{"n_layer": 8, "d_model": 128, "n_experts": 48, "experts_per_token": 3, "d_expert": 32, "d_shared_expert": 128, "activation": "squared_relu", "moe_layers": [1, 3, 5, 7], "router_score": "softmax", "normalize_top_k": false, "routed_scale": 5.06, "balance_loss": 0.00305, "balance_bias": false, "router_z_loss": 0.001, "n_groups": 8, "groups_per_token": 4, "init_std_router": 0.0194, "lr_router": 0.000912, "vocab_size": 2048, "norm": "rmsnorm", "norm_eps": 1e-06, "tie_embeddings": "early", "optimizer": "soap_variant", "lr": 0.00807, "grad_clip": 2.0, "batch_tokens": [65536, 131072, 196608], "seq_len": 256, "train_tokens": 815800000, "steps": 6485, "dataset": "wikipedia_en"}
Below are experts of layer 5 (counted from 0) of a mixture-of-experts language model. Rows are named down (a neuron's output weights, with its number) and show model dimensions 0-127. Each number is 128 + 32 x the weight over its row's rms, rounded and kept within 0 to 255. Numbers have three digits each.
Before each expert's rows: a language model's description of what the expert responds to. This comes from a sample of Wikipedia text that the model never trained on.

# expert 1
It responds to: Lone initial letters starting a word, mostly L, R, N, D, H, l, r, n, as in losing, race, Rivals, label.
down0:087128161122135152139076074141131175124179152159089154117150072114131112115095100096115109167191174089143183112100075151152158110145149098107126126198138089102143093121122133076100098163181116096104144138171095160122109111115125099065134118126182098123158115176160139109130112086117178151171150194072107108146106136068138161086130106154130124142134124089118130203112222077107151126178
down1:082130154127117144155135127109101199106094150191168121109103109111119077113155109131140124134166147154121064095177119085131073105131160116161108127152118175106120147118111117144236104107133124174113122123158165070161137105113099136177146095133145126089079102081082176126069112088171126168151114147130165133118144117125032113174163053099128100093133116079166137115109094095195135099113

# expert 0
It responds to: Capital letters and short pieces inside acronyms and initialisms, such as IS-A, IE-D, NX-T, plus pronouns like he, they, who.
down1:186155122122138108120186133136176096098148142188107080086115103098142137171115183107110046143138129069117077093121154132158117120184114124138137209135142177063118093126139153165127123119075111117132172130129202129092105112064117104143125154088134191103129095163176175113107133121167135142117131120089144144141142158132087072153162113094153141141091055170101099089168166085102129128085
down2:207107082133136143134128073081120156137099162115118125136112100120094119147141127131099098167142193110167127084156103100080167180196155139165119129075137160164083134136124165088068139123094085110128170192134116093138099176146153105124162120183116136074169093135106112135091080106107171098085100151111094135118071121143101107082126121172179098120122180161093131060152179180086157126150

# expert 15
It responds to: Short pieces inside words, often just after a first letter or syllable, such as Bib-l-iography, par-ents, mon-ths, stud-ents, Field-h-ouse.
down0:191169137086202097126089092113082192101121107105113142092147124156124118094112123164110096157146057169120210147142072109102070105175123169152147102108111094164158170089156104148077120157193089108133147104174123208163131111091088133114156146101140112174146150153117152149113157076122082114161132131133133100090140158128157116139131100110111114151125108155164139141112117113125016106127
down1:123132148109103164123113145152098107167139087175104122112131133119198132167199159114110089076114154068143131085110111190084135077146153110139087132064194125133171106139124186083101137168145100147166119145117118159174117101145067114167165048082133168141085184096113168139149133122117171156171162116134106187105142083127103119174144086122152131178110098101110102153111182152126095083151

# expert 30
It responds to: Adjective-forming and word-final stem pieces like ical, ial, ual, ular, as in extre-m-ely, rand-om, individ-ual, plus public, national.
down0:088120136180134113121139148131112077168136147174161117113134118144162099148112134192101127127141116130138132142085168095059187083087153149147116093084122077089191090092119099099089174156121132107089088104073102163126117183158109147130121099127084146102144040167107120106122180108133133193181059135161149091108175155063164134167123173103144114085130148110170136085154107093093149136153
down1:104144081136091145170099137124105134159129103148118117104135178068131151152136128115106137060117175126116077113137115137072135110114088118095171110107087148184108122152155089188140158156128108167163140171103112162143105109144143094131162091218166136143113171122149091136110179141184142190149083056156140173201169137177108124148122144119135117137119123068165101083154140207175155135184

# expert 44
It responds to: Consonant pieces in Slavic, Central European, and other foreign names and words, such as Ols-z-tyn, Sl-ov-enia, O-b-last, Zs-omb-or.
down0:164083095171118138123130118113070140148117156086136077082136152055195167112098119130127168106122129109129118165138132119177133195113136098106101164159151122139118115146176116047064166148119166125126090132100180130107159113161138185115141138120169095095112135124133116134149117105113164115111165185147232119091159107153157107131119097066158133069183133154171096157112106098051111092163
down1:188139116124141110144116139152079142123052123184116176210116145078116123102127122135150139124159096097116098117115109081140147154188082128090143126155153114109132115185097141072098129044111079134077096063075128146122079157186079121125079136141153114119073153174177109129143147155139154119124126154174098132147103177127179169103173149181136102159133205137145141140114118134131106128189

# expert 2
It responds to: Function words and auxiliaries in running prose, especially to, for, not, that, have, has, would, had, as in "I do not think".
down0:171158148104132160106145171141145148142129148102085154156099180114129138172104162029169155146094140149099153150144090083134129089170117119077111041129136168127122124094131140130079173064170105145098142114106067145125068096120113115152101137149136170104121137109134126163125105176153105115134098165222042151149136089116083159119089102137162112163088163103102143166137076097133121174152
down1:126109111135158145135126124127074148096136100098102156166073115094181158107082090156164128093144130123125086143193131182140205124147194123139097122122140155112180124069098173152132140172145169106143107120132114129093124166099176121130043145103103143001129171093100105093160136123150124142124129138097153100104117095119094175168152142102172130142048129129139122134114180117105167175170

# expert 18
It responds to: Pieces of personal names, often foreign or in lists and tables, such as Mc-Leod, Pier-re, Jan-eiro, John, Mar, Fran.
down0:137055159165149116142108085116139120148120091155114116141119093181146178145124115116153090090169109170142164096113125136113082142155132149068140111091128136091165140065126135121145105131122131091154127079131128095167125122081113121137057151112114145043109120154116139150087155184114105104199074132142093134110115092172092156171212192125170061121138078113156166096122091096082064157115
down1:094171102104142168104131118123096112094195104096119090081162124140102165145126122119120138196091118135125138129123046082123110112148123145136157123132172109126138142116182116196172116101162179176124144101163175128114129105164130166143154124133142069073102075172175062123042132134120115160066173085113110153107120076101127088082141077109139158095078182136119169150160086155113142146156

# expert 38
It responds to: Table cell separators and row ends in schedule and results tables, plus the verbs was, is, were, are, had, became in prose.
down1:155134090132071119175099141136158121142112111075078156128092167186131139130177096090082091112173188133080155106098137163086061171097125125118179138085130181175118145137195098127120147127101126086111104126134166132098119126145105129108092102121109140097145083080131081123139132138174107096117202083164138088088057156090107128143113070118187134180157176134119146064108171092149149131116
down2:158088135103136168125135131134137154118134091104055153119122138130140134094160146181134109134138134101073173146125164108100143137133160161127151142153124166112062130137197158071149102136054105115132096129127115092186084152105084115146179107155109141063133108160130136192202128131175130239158095066149077127169143126099142122129157131118155100086110139154097188116169130147115196088101

# expert 41
It responds to: Single capital or small letters S, B, M, V, J starting words, often after parentheses: (Billboard), Substitutions, Scientific, squadron, bombardment.
down0:155163185069128197104152146201214124110162103192097151131157123107123113124162076133123137149116120127130126081175100130090097133122102125116161151122134160123169100125162188139185104136144117172123135133078130136135152116116119141145144149178137142181111057063130142178109135156185091110100126118126126200133118123106126123113152084085146053117199144120093130159132174093109101175062
down1:163162113152080156119143098107131122209184135160119148176133117130133109125188173143096134137114150088143164073141100140115160103165164118059131122156100167084141089099148107119117168076170172102106102199154155119125148095160109164131134142095094088170119174154127124116125127104183105117140153121102196126131140160214150121061124137115085083092139111130200100107111180089072157115082

# expert 4
It responds to: Word-initial pieces of Latinate words after the, and, in, such as ac-ross, inc-reased, ass-ociated, pro-duction, and Am/Ab.
down0:142106090124102122122150100120153156132204109121157138149158054107115153140167206118133139124160135160103038155146143139167107131060128162072121159125077149155106183154159165140153073085113108186114128100130107108112157134088120132102170107079159164111102153067165086135106075122086115134109090096124118080088154162085154142097190165152098114093134164147113124130098191073109139164110
down1:108152117143177154165115155148188082070099162114159080092106129148139063129116125161043106098127161113123181126175163150127147123174063130131126171171138131118147091093145133078100147128175121128093082155135154075074148146141152142105148113116096123189136126074126149139129153160182166110109110141130178140170098090116156076170140118130097156133180091100148146096176167215167173132148

# expert 11
It responds to: The articles a and an after verbs or prepositions, plus no in no-bid and word-initial pieces like Al, E, col, El.
down0:075147066081174078094117151085169099188095138169089106108147045089141106102140115095116134147130099115082186118129121149155094144158132146092143091078118142121109120133137119094083130141123137168115174133097142109082135166150078172153074082132104212123135175163143126137158177114093107120147128126132152051141147129151180083121158094145172089116051104146164156147145100090150179121145
down1:087110119123153117155116217134122123136098096171115147133178143164145095132216088118118045140129102129137099144168119122099157103149133132156088132145179111051090136176141137170114213143140127133120165113140140165155145091136141158182086127115129132118136112166117135101134136129074126148131186148109174158203092169159106110135165157163113170131110046160113118047094110167167137139107

# expert 3
It responds to: Month names and year or years in dates and time spans, birth/death labels like Born: Died:, plus infinitive to (had to sell, compel the English to quit).
down0:144151069118096121066145075142211146132170128148130117151143150132097131144150123148087122113155132142140172196143207132105134107142150119113082123151107122106086161163064083151141132141130122105137131129147095127171094168140127093185157096080070136074147186099085131108118112133106147145108074130154120138199153205121050128084121145153115148171074092161185155090103169129089133159144
down1:131158161095165138140132082172100136193113110116057165203152088194125114196071126154110136130100119103078120147122119119116151094131100061069096127125139111130114066102096106089128092176107077087140142155147124092094131097147115058127047194101113137120154132100145150107144138171072110118157181117154152124104106117169168150144170134142115101157122058168091141149152116161156112133140

# expert 6
It responds to: Determiners and possessives (the, his, its, their) and past-participle endings after was/is, like cred-ited, dedic-ated, based.
down0:143087158126091107136116186169127150118095096144133074107057167119151094120088154118090124115139117130123172107096182117166109151107116106166124103147132165084089169169143113113192160177133170114113142152150111191106103081123073135111118122158077079101138115125103149116087142154165140168166134093110191115123127114039085145105191114045140105133108173106167188132155146113180166086117
down1:145151055177106054094125182090106133035110137117076126148107153070118096133118129132127187119113101113143194131094142118112131145143085068144103110106115112072076073044182120158160166133087149137129145147114147151078135079175127136124148142165151166119169109124150130146138109129108125225086120182112179136111105141130114065132137141143123103110154163151154091123173102140112109153132

# expert 25
It responds to: Word-starting pieces T, O, U, Wh, Th, ro, often starting sentences or names: While, Often, OT, ODI, Olsztyn.
down0:059062128067141125175154115117092078166107131171187115052125099181036107077110113146079085146161183121166146098156091095163153111131140112130096175134135169137128179120090191152098128142140144068115124052123138152122125122152131112105098091148111139103127114079175124110145113160113111106109130153111187134139154082106134125191171070136120151154146099164099141107148076132131143111108
down1:176137102138139195077149152223166134116095141164127115124119148137111097119078151117131149160076132113114149142093188115135078165141104115151124130182097119135124123147184095129157106140118149156168156087183163101131121098106123090099081186128130129054137128099088147137142170080138082104133094160114115072166201165128193136131141098094083111101118137094137174122187186120083073164113

# expert 23
It responds to: Word-initial f/F pieces in titles, names and tables, such as de facto, Farms, Free Food, FW, and the F column in league tables.
down0:160111190105117089133122113118087115159100080136132126140121069111140135136105131102128062141139058086175128104164156135125114114148096101118107089110168100100089205124151111114090111125125093157148159183088156119198148149097119115135145142174119146107086089126082138166141196080120206079157182129125124175124164167091134116129116197191164157126104122147190134153163141096113081078088
down1:150110170102101131114133175148217140086146122100078196177145118107121120107141159116149110106140139146125161168149099042169115142114173132068105107108114157114175105125143128157132119116159125152124113091098144119176048176127173120127112134147146149158105079157029180139150128163164108114126178151097121155213143189121084135151121133098181072143100114109143161116115193145138140130136

# expert 12
It responds to: Word-initial st, St, h, w, sc, ro pieces, such as st-arring, st-ated, Red St-ar, h-and, and mid-word ro.
down0:158190121127146103178132095097147112078124144130146147169187172113099181153072100172186091122098080170186095132084157120065125141167119130176081147073112075168115142110109128059156088122112133116105113130112141114142186116133111134100087187081118121104182075110128156140072146094102128108129115140151140179095097079169169172136153147164176165155126122147084142120127160130084130090156
down1:100140167154117099129136160144134124130111196080130150141119119186163177105144085099046119119104162117143225154115144117153161135152144135150107159105162152092157116122147110089103130079124161133101140126130149196107148114101168164080117092098072080133164145141147104122056147069098076167085137119050126136195135126139149057129155107111093125135143084093189087152130092089130159147131

# expert 29
It responds to: Word-initial pieces m, sp, pl, comp, rel, and app after dis-: disapproval, religious, must, meeting, acquired.
down0:104091156135107154135168168116171113142162181137134121099084152113084119157183161160131117083063124122129146158068107126105156126141145106076154091107158099114182097166138099124184126094071104093093142107151171091079103128068156171100120122126164191127148073111118154158136095073155180115098161095109133175109114127020085139135124117147097067118150085105100141155142157113103161089150
down1:191102145121175137161096075122139123118090100119132120114120077100099125118147104102150108136077170130084128160132122149146097124162117148120156132174141162097091132103107142139084160124069143128118107122106173148106128173162169169177095112102138185169112089216054097128153150135095216132114146119105110137108082154133115110136112089144133164098141033121118167122063195210120147108101

# expert 35
It responds to: Early word fragments like St, be, com, qu, g, re following a first letter (f-re-estyle, Mar-g-in), plus pronoun He or he.
down0:138172129152142068107076110018127147121098097151105144172138136143081162090117122086118139097122169094103115171116099121161135120156060088159116091143118141123097175146170146101104151136105091159162181197177136098142097203137135126084125127123133084033133177101121141148097123141158128114113163164073056117043162126120128123169086139126123106106109126127084125134109102122115096106134
down1:122146081109168142159151142100093091153132133085184138129149147169069133140062170113110109157083080166150105170130102126137110120114097139121153101129116088057149201134093095125115099124115113056140154181162091119109104136159183165089164143138076156119119112092156135160127126099079154148121073126162152132116089119163138148089078115100169179093099180103118201104083149141157174054144

# expert 20
It responds to: Second pieces after an opening consonant in words and names, such as T-us-can, Massach-us-etts, T-er-ritory, d-at-abases.
down0:186043141139100151127110089127113095149074165084167154116168122107156156117146170072137156115144086162123207119111127120156092138161182136152189150187086138070169152134086100117117126125171158172153103153096132124121078156080149095107153119165167166176116071096126163132089098170108135115145099152122149164129149139090141147118072098073177126160128174087154155100146136098197112127119
down1:099148088192080139127176194112091098124078093142147083090081117169136110108115039143158139114135087120092085157166103083142111103142171181169132088163161114097174190102070121131047065119141173159104098165105155175139133140138148177152172126117125108107175159131134113152155115106153120135137079113078178127104073135092127122102118143121152069108162115177139121129153123133113141089144

# expert 24
It responds to: Single capital letter starting a personal name or initial in lists and credits, such as B-iedermann, M-icklin, Joseph B., S. Vallarta.
down0:129086111108103074171182104125150189086123129080099127165116102084180135090150181136116168128171106174150127122106115134090129147151060139150126138149108148133120107151127150054119113103142112128088125168140101143112164138123116068109148102204083090093109140091129133143183140137130118096107096141103085150145094131170109091118069153211061045176115176157138096096105077127160161127164
down1:148135073208075172122124096145146134106123172098149111113185146126156131125110181101167137114144076148079122164112194162180143127171071099110160078079197084136158145135111068077125146116123148145142155179095092141121162212151116144157103155100200097107121090140084139130084137097135203134145140124116138140098122102114085144111113119147108155146108146137083100157078153145164095127083

# expert 36
It responds to: Field names and punctuation in infobox and taxobox lines, such as Postal code, Location, Total, Born, Synonyms, InChI=, dashes and line breaks.
down0:140123150185065127152099154156162165063131086158106118113093044103171150173116156130109093121164122141141139242158169134160109132114103152121128139155119074106132153104136083090151085074162093103143080089129126174078179124106119087138124170117106133156179133151155112148150114149125068108108162155145069095144099148138160173172139148162146119111115152122132094128121058071099101177139
down1:115117135063147161115084119113090180160175198159118105092160218115163097177063091098113161108108124151159101114133141105109116116100179101118128138121151141135136138155082121171117158181108151127141078136151084127084149097110098126104166132085121153116121157181135139135069163108090134069115115150140143087148151214148143144118159181112154089141134112198161097076121074055129139154125

# expert 39
It responds to: Pieces of South Asian, Arabic and Muslim personal names and film titles, such as Muhammad, Majha, Khalil, Mohammed, and accented letters.
down0:103122099231067118079089136104108112098154078140142102142146096112147162110098141126127095132141116078115111117136143100182139162145104146096122113136123153121088116019114048072173095082123140139092092117064114101140088131140112158135100154144116128090114117137145090101112170127129071143189150060102201121107108198096125153139141076153177128125110138145133107128072142134123089147102
down1:194154148113084134145053133126123176131144142148192149111137114122099175115142148074074072145136170151137103143172146125173104091130111091111053091097120154200127168142185206115094184143120080159110149163135155112138133150137109142124130069159161155175135190159095115098113139123120101128104169140090106167103083116210130101151096109111116120126126110110145163164152097113070180107145

# expert 33
It responds to: Second pieces of words and names after a first fragment, like im, ol, w: Animate, Simon, Rudolph, minimum, Revolutionary.
down0:178149152161112101142185159155110103137082106132151102120099157148094072122157090150133076133137151132164103142086126099189124158126146126080174180142069123127167164096094050059063118126091132154169142097117159136169115101180108110095135109122122117094172153144147115084097112108110108130174138089173087131076136090165129162093141089150156161160080151114071174146139090142153090161054
down1:136111187159101074133169107161135204160138128139104174095149093116067094096114138128121063112147088150148104130149130125128185134161117148119082120103120115100129119149085137154143098161148168112092108113123113089161143137174133187159106169091121167173117145113144107097070178168168120149127155136222098123137122213147114157153169118126090119143140093170128088123087127063155079196186

# expert 7
It responds to: Sentence-initial or mid-sentence the/The, and word-initial p/P pieces starting nouns and names, such as priest, personal, Petty, Public.
down0:111102148099086089087126136167134110058159088115220141147124175113066160097106100087109117142148143120155090136150091133082091147127146092163115161138144128116072152085129158181157154108169075099130163136119138151089090086050146135097150127155091140201113120123123110128121155153070127113148093146191079146179132113074124118101131148132169121170159130097183089113170172140201133103135
down1:146156136105233148179135123131126198111182160130201165135161102099109121129120024127151106136158108165138134177126166152098134146079133079127152135153158100093163180146132156158139115113131104151140149099202085148122133090119140097145175128205031157129103119141106107135136135098138163188116134092107145085156089118101114142122119129133134153087099101149123154143067121121135181137096

# expert 22
It responds to: Prefix pieces starting verbs and other words after was, to or a subject, such as trans-ferred, dis-liked, re, pro, un, com.
down0:122115126096173143143066178163125168119092103132163144114213110122159112144159114060113099131043107168138113112115073130125141110193093133076087143146092074110094154178131128107156096110154107082093168091118128122154189189137136143125123113176104108177132117126109129100102165080137121140090108093086152163125078103093102145168160111117165170115153090119072104141131147070072176090115
down1:164145153082118103101173117115127106114093124113089122126164132100085128111118172165108159055154179130051072121137087098141109115138110112146117102122132031124177136116095101122095082120103157150157115187120099153121060144092138103126156068082133153128141138157119159137155113183151135099121130094099109176118126123188111101139137207095089122132083167056120089126071110203160161118137

# expert 26
It responds to: Middle pieces of Latinate words in political and official vocabulary, such as Ass-ess-ing, Arrond-iss-ement, resident, offic, overn, represent.
down0:185065102105117160130129178118168182127106125222151151068151127149162156127090172123123135197111181058150134095088119051137159160171111074149154108081167115127141153112173112097104113101074070147147112135136157168110167093202118086125136118119170139144126193196156125110094127112112149149130138141089095147121092131115150111130155099107119162131149136179094098152141099157111129101089
down1:180163075108098156130084100064140152110133071093178161122103121124155159088158122108142137141122120101127079112075133150168090102145158099103152094136132123138155114157127157065159096165164135066130090168125158144207139140203127108139131086120163080161051134120163066158156124165143173169098114084118093133113098113157172125142138144123170120085111118139145064132112134173167196163164

# expert 40
It responds to: Prepositions and adverb particles after verbs or nouns, such as in, on, to, of, from, out, back, over.
down0:095148157095038120128146124162121108148101118185092098115199157127117069152107104136115077130151094159175129170162110123192173138140154097211140140165166116126109135088124095073140147130180099192119114126097192111153110094151162128155130133154118111143156074146101103128123128154128108136132104176090074145072173181111067106088111098115128085169131131140120098046153134103161114149154
down1:129094106180116128153150086101131119129127107158143200149131081066127170096108123120113137110098145140126126123146175085164177099179123176133072135195139107118139051079132161119089126149170166139087093124171136130140066114170146139125110155165165135084122134118126189056187140136166097193166129119128175101121099070117183094146197121111111145096182106114123078122110165135106142164163

# expert 8
It responds to: First one or two letters of ordinary words split after articles or prepositions, such as c-ouncillors, fl-oor, Gre-en, D-istricts.
down0:103149130124119161151120067101174097174146179168159117094107100112154166144145232144111092089136095148136122124088176065140160059103123104121107129143102069094093142115174098127106140132142076141121128121107114157116176114163137107107114070133190075044188146134149157124173106127120121160156110113159121114133155121132127135132151092159103066162112213159180115126108130137076140120187
down1:083139112154111149081185124141107099092111129110149121119136081126131188144097111129114108206124102110092111112107191139062103079141152189194136132075159151129133120119163154128163070096147142125069199119081123133128170211119125114196136102147173140096123122138166149121130109122122147159124119120220101137122103123112180110182117126120144164098149084117188140101147128144206173118111

# expert 21
It responds to: Spaces, open parentheses, dashes and minus signs just before numbers in table cells and measurements, e.g. 6 ft 0 in (1.83 m).
down0:192114147165105092119081131138094096117161130142118112134043179131162126128144080132128112125121120150148074149112128214088134118083126098126178146077157130149164200112102157080102113115108099171129118120117185135129132153188078146114120100133105134122113128112095134098102164118136133111110138099080152163103086199093094179172153187151088135221148136172192098082138108138105130174120
down1:212148103166143180133164196142136090091176103165148110154154110148147149149158127133074106087096123109128146105161141139113113141157156122065136122184114074108122156088203156175189144127143142105070098064135113092101082127114110115100114097101144137195082085178085121078123117106152111141143118134154099163169161146163131153110213112155191134104118094120147136184120107146112149107162

# expert 34
It responds to: Word pieces before suffixes like -ic, -ical, -ure, as in enigm-at-ic, Analy-t-ics, c-ult-ure, and part in "particular", polit, organ.
down0:215155143157109161151208156092072188136104168170097125154123149118119155112128145138102124117070110147059175101182128186134099157143117093148103115133101113054130105100118166141117149160108179137159150145091128076137114119130173193122172125091175167167123127119146136144104107099085116116096117141121144134066100136126151091173149108186113159090195152175087102078149114178123118102108
down1:144125143085165156113163185150093087129118114139145117117126126093126118159216122098082137146155125151197139075160101133117087123198152097093159132099146156139084122116177124104107120113082156105093128099113220144169109131122160140146163115132112187082114085122084132184068118129120099056094126126173078093169097141126153154073176094134098147147119111153088065075103159128116090115097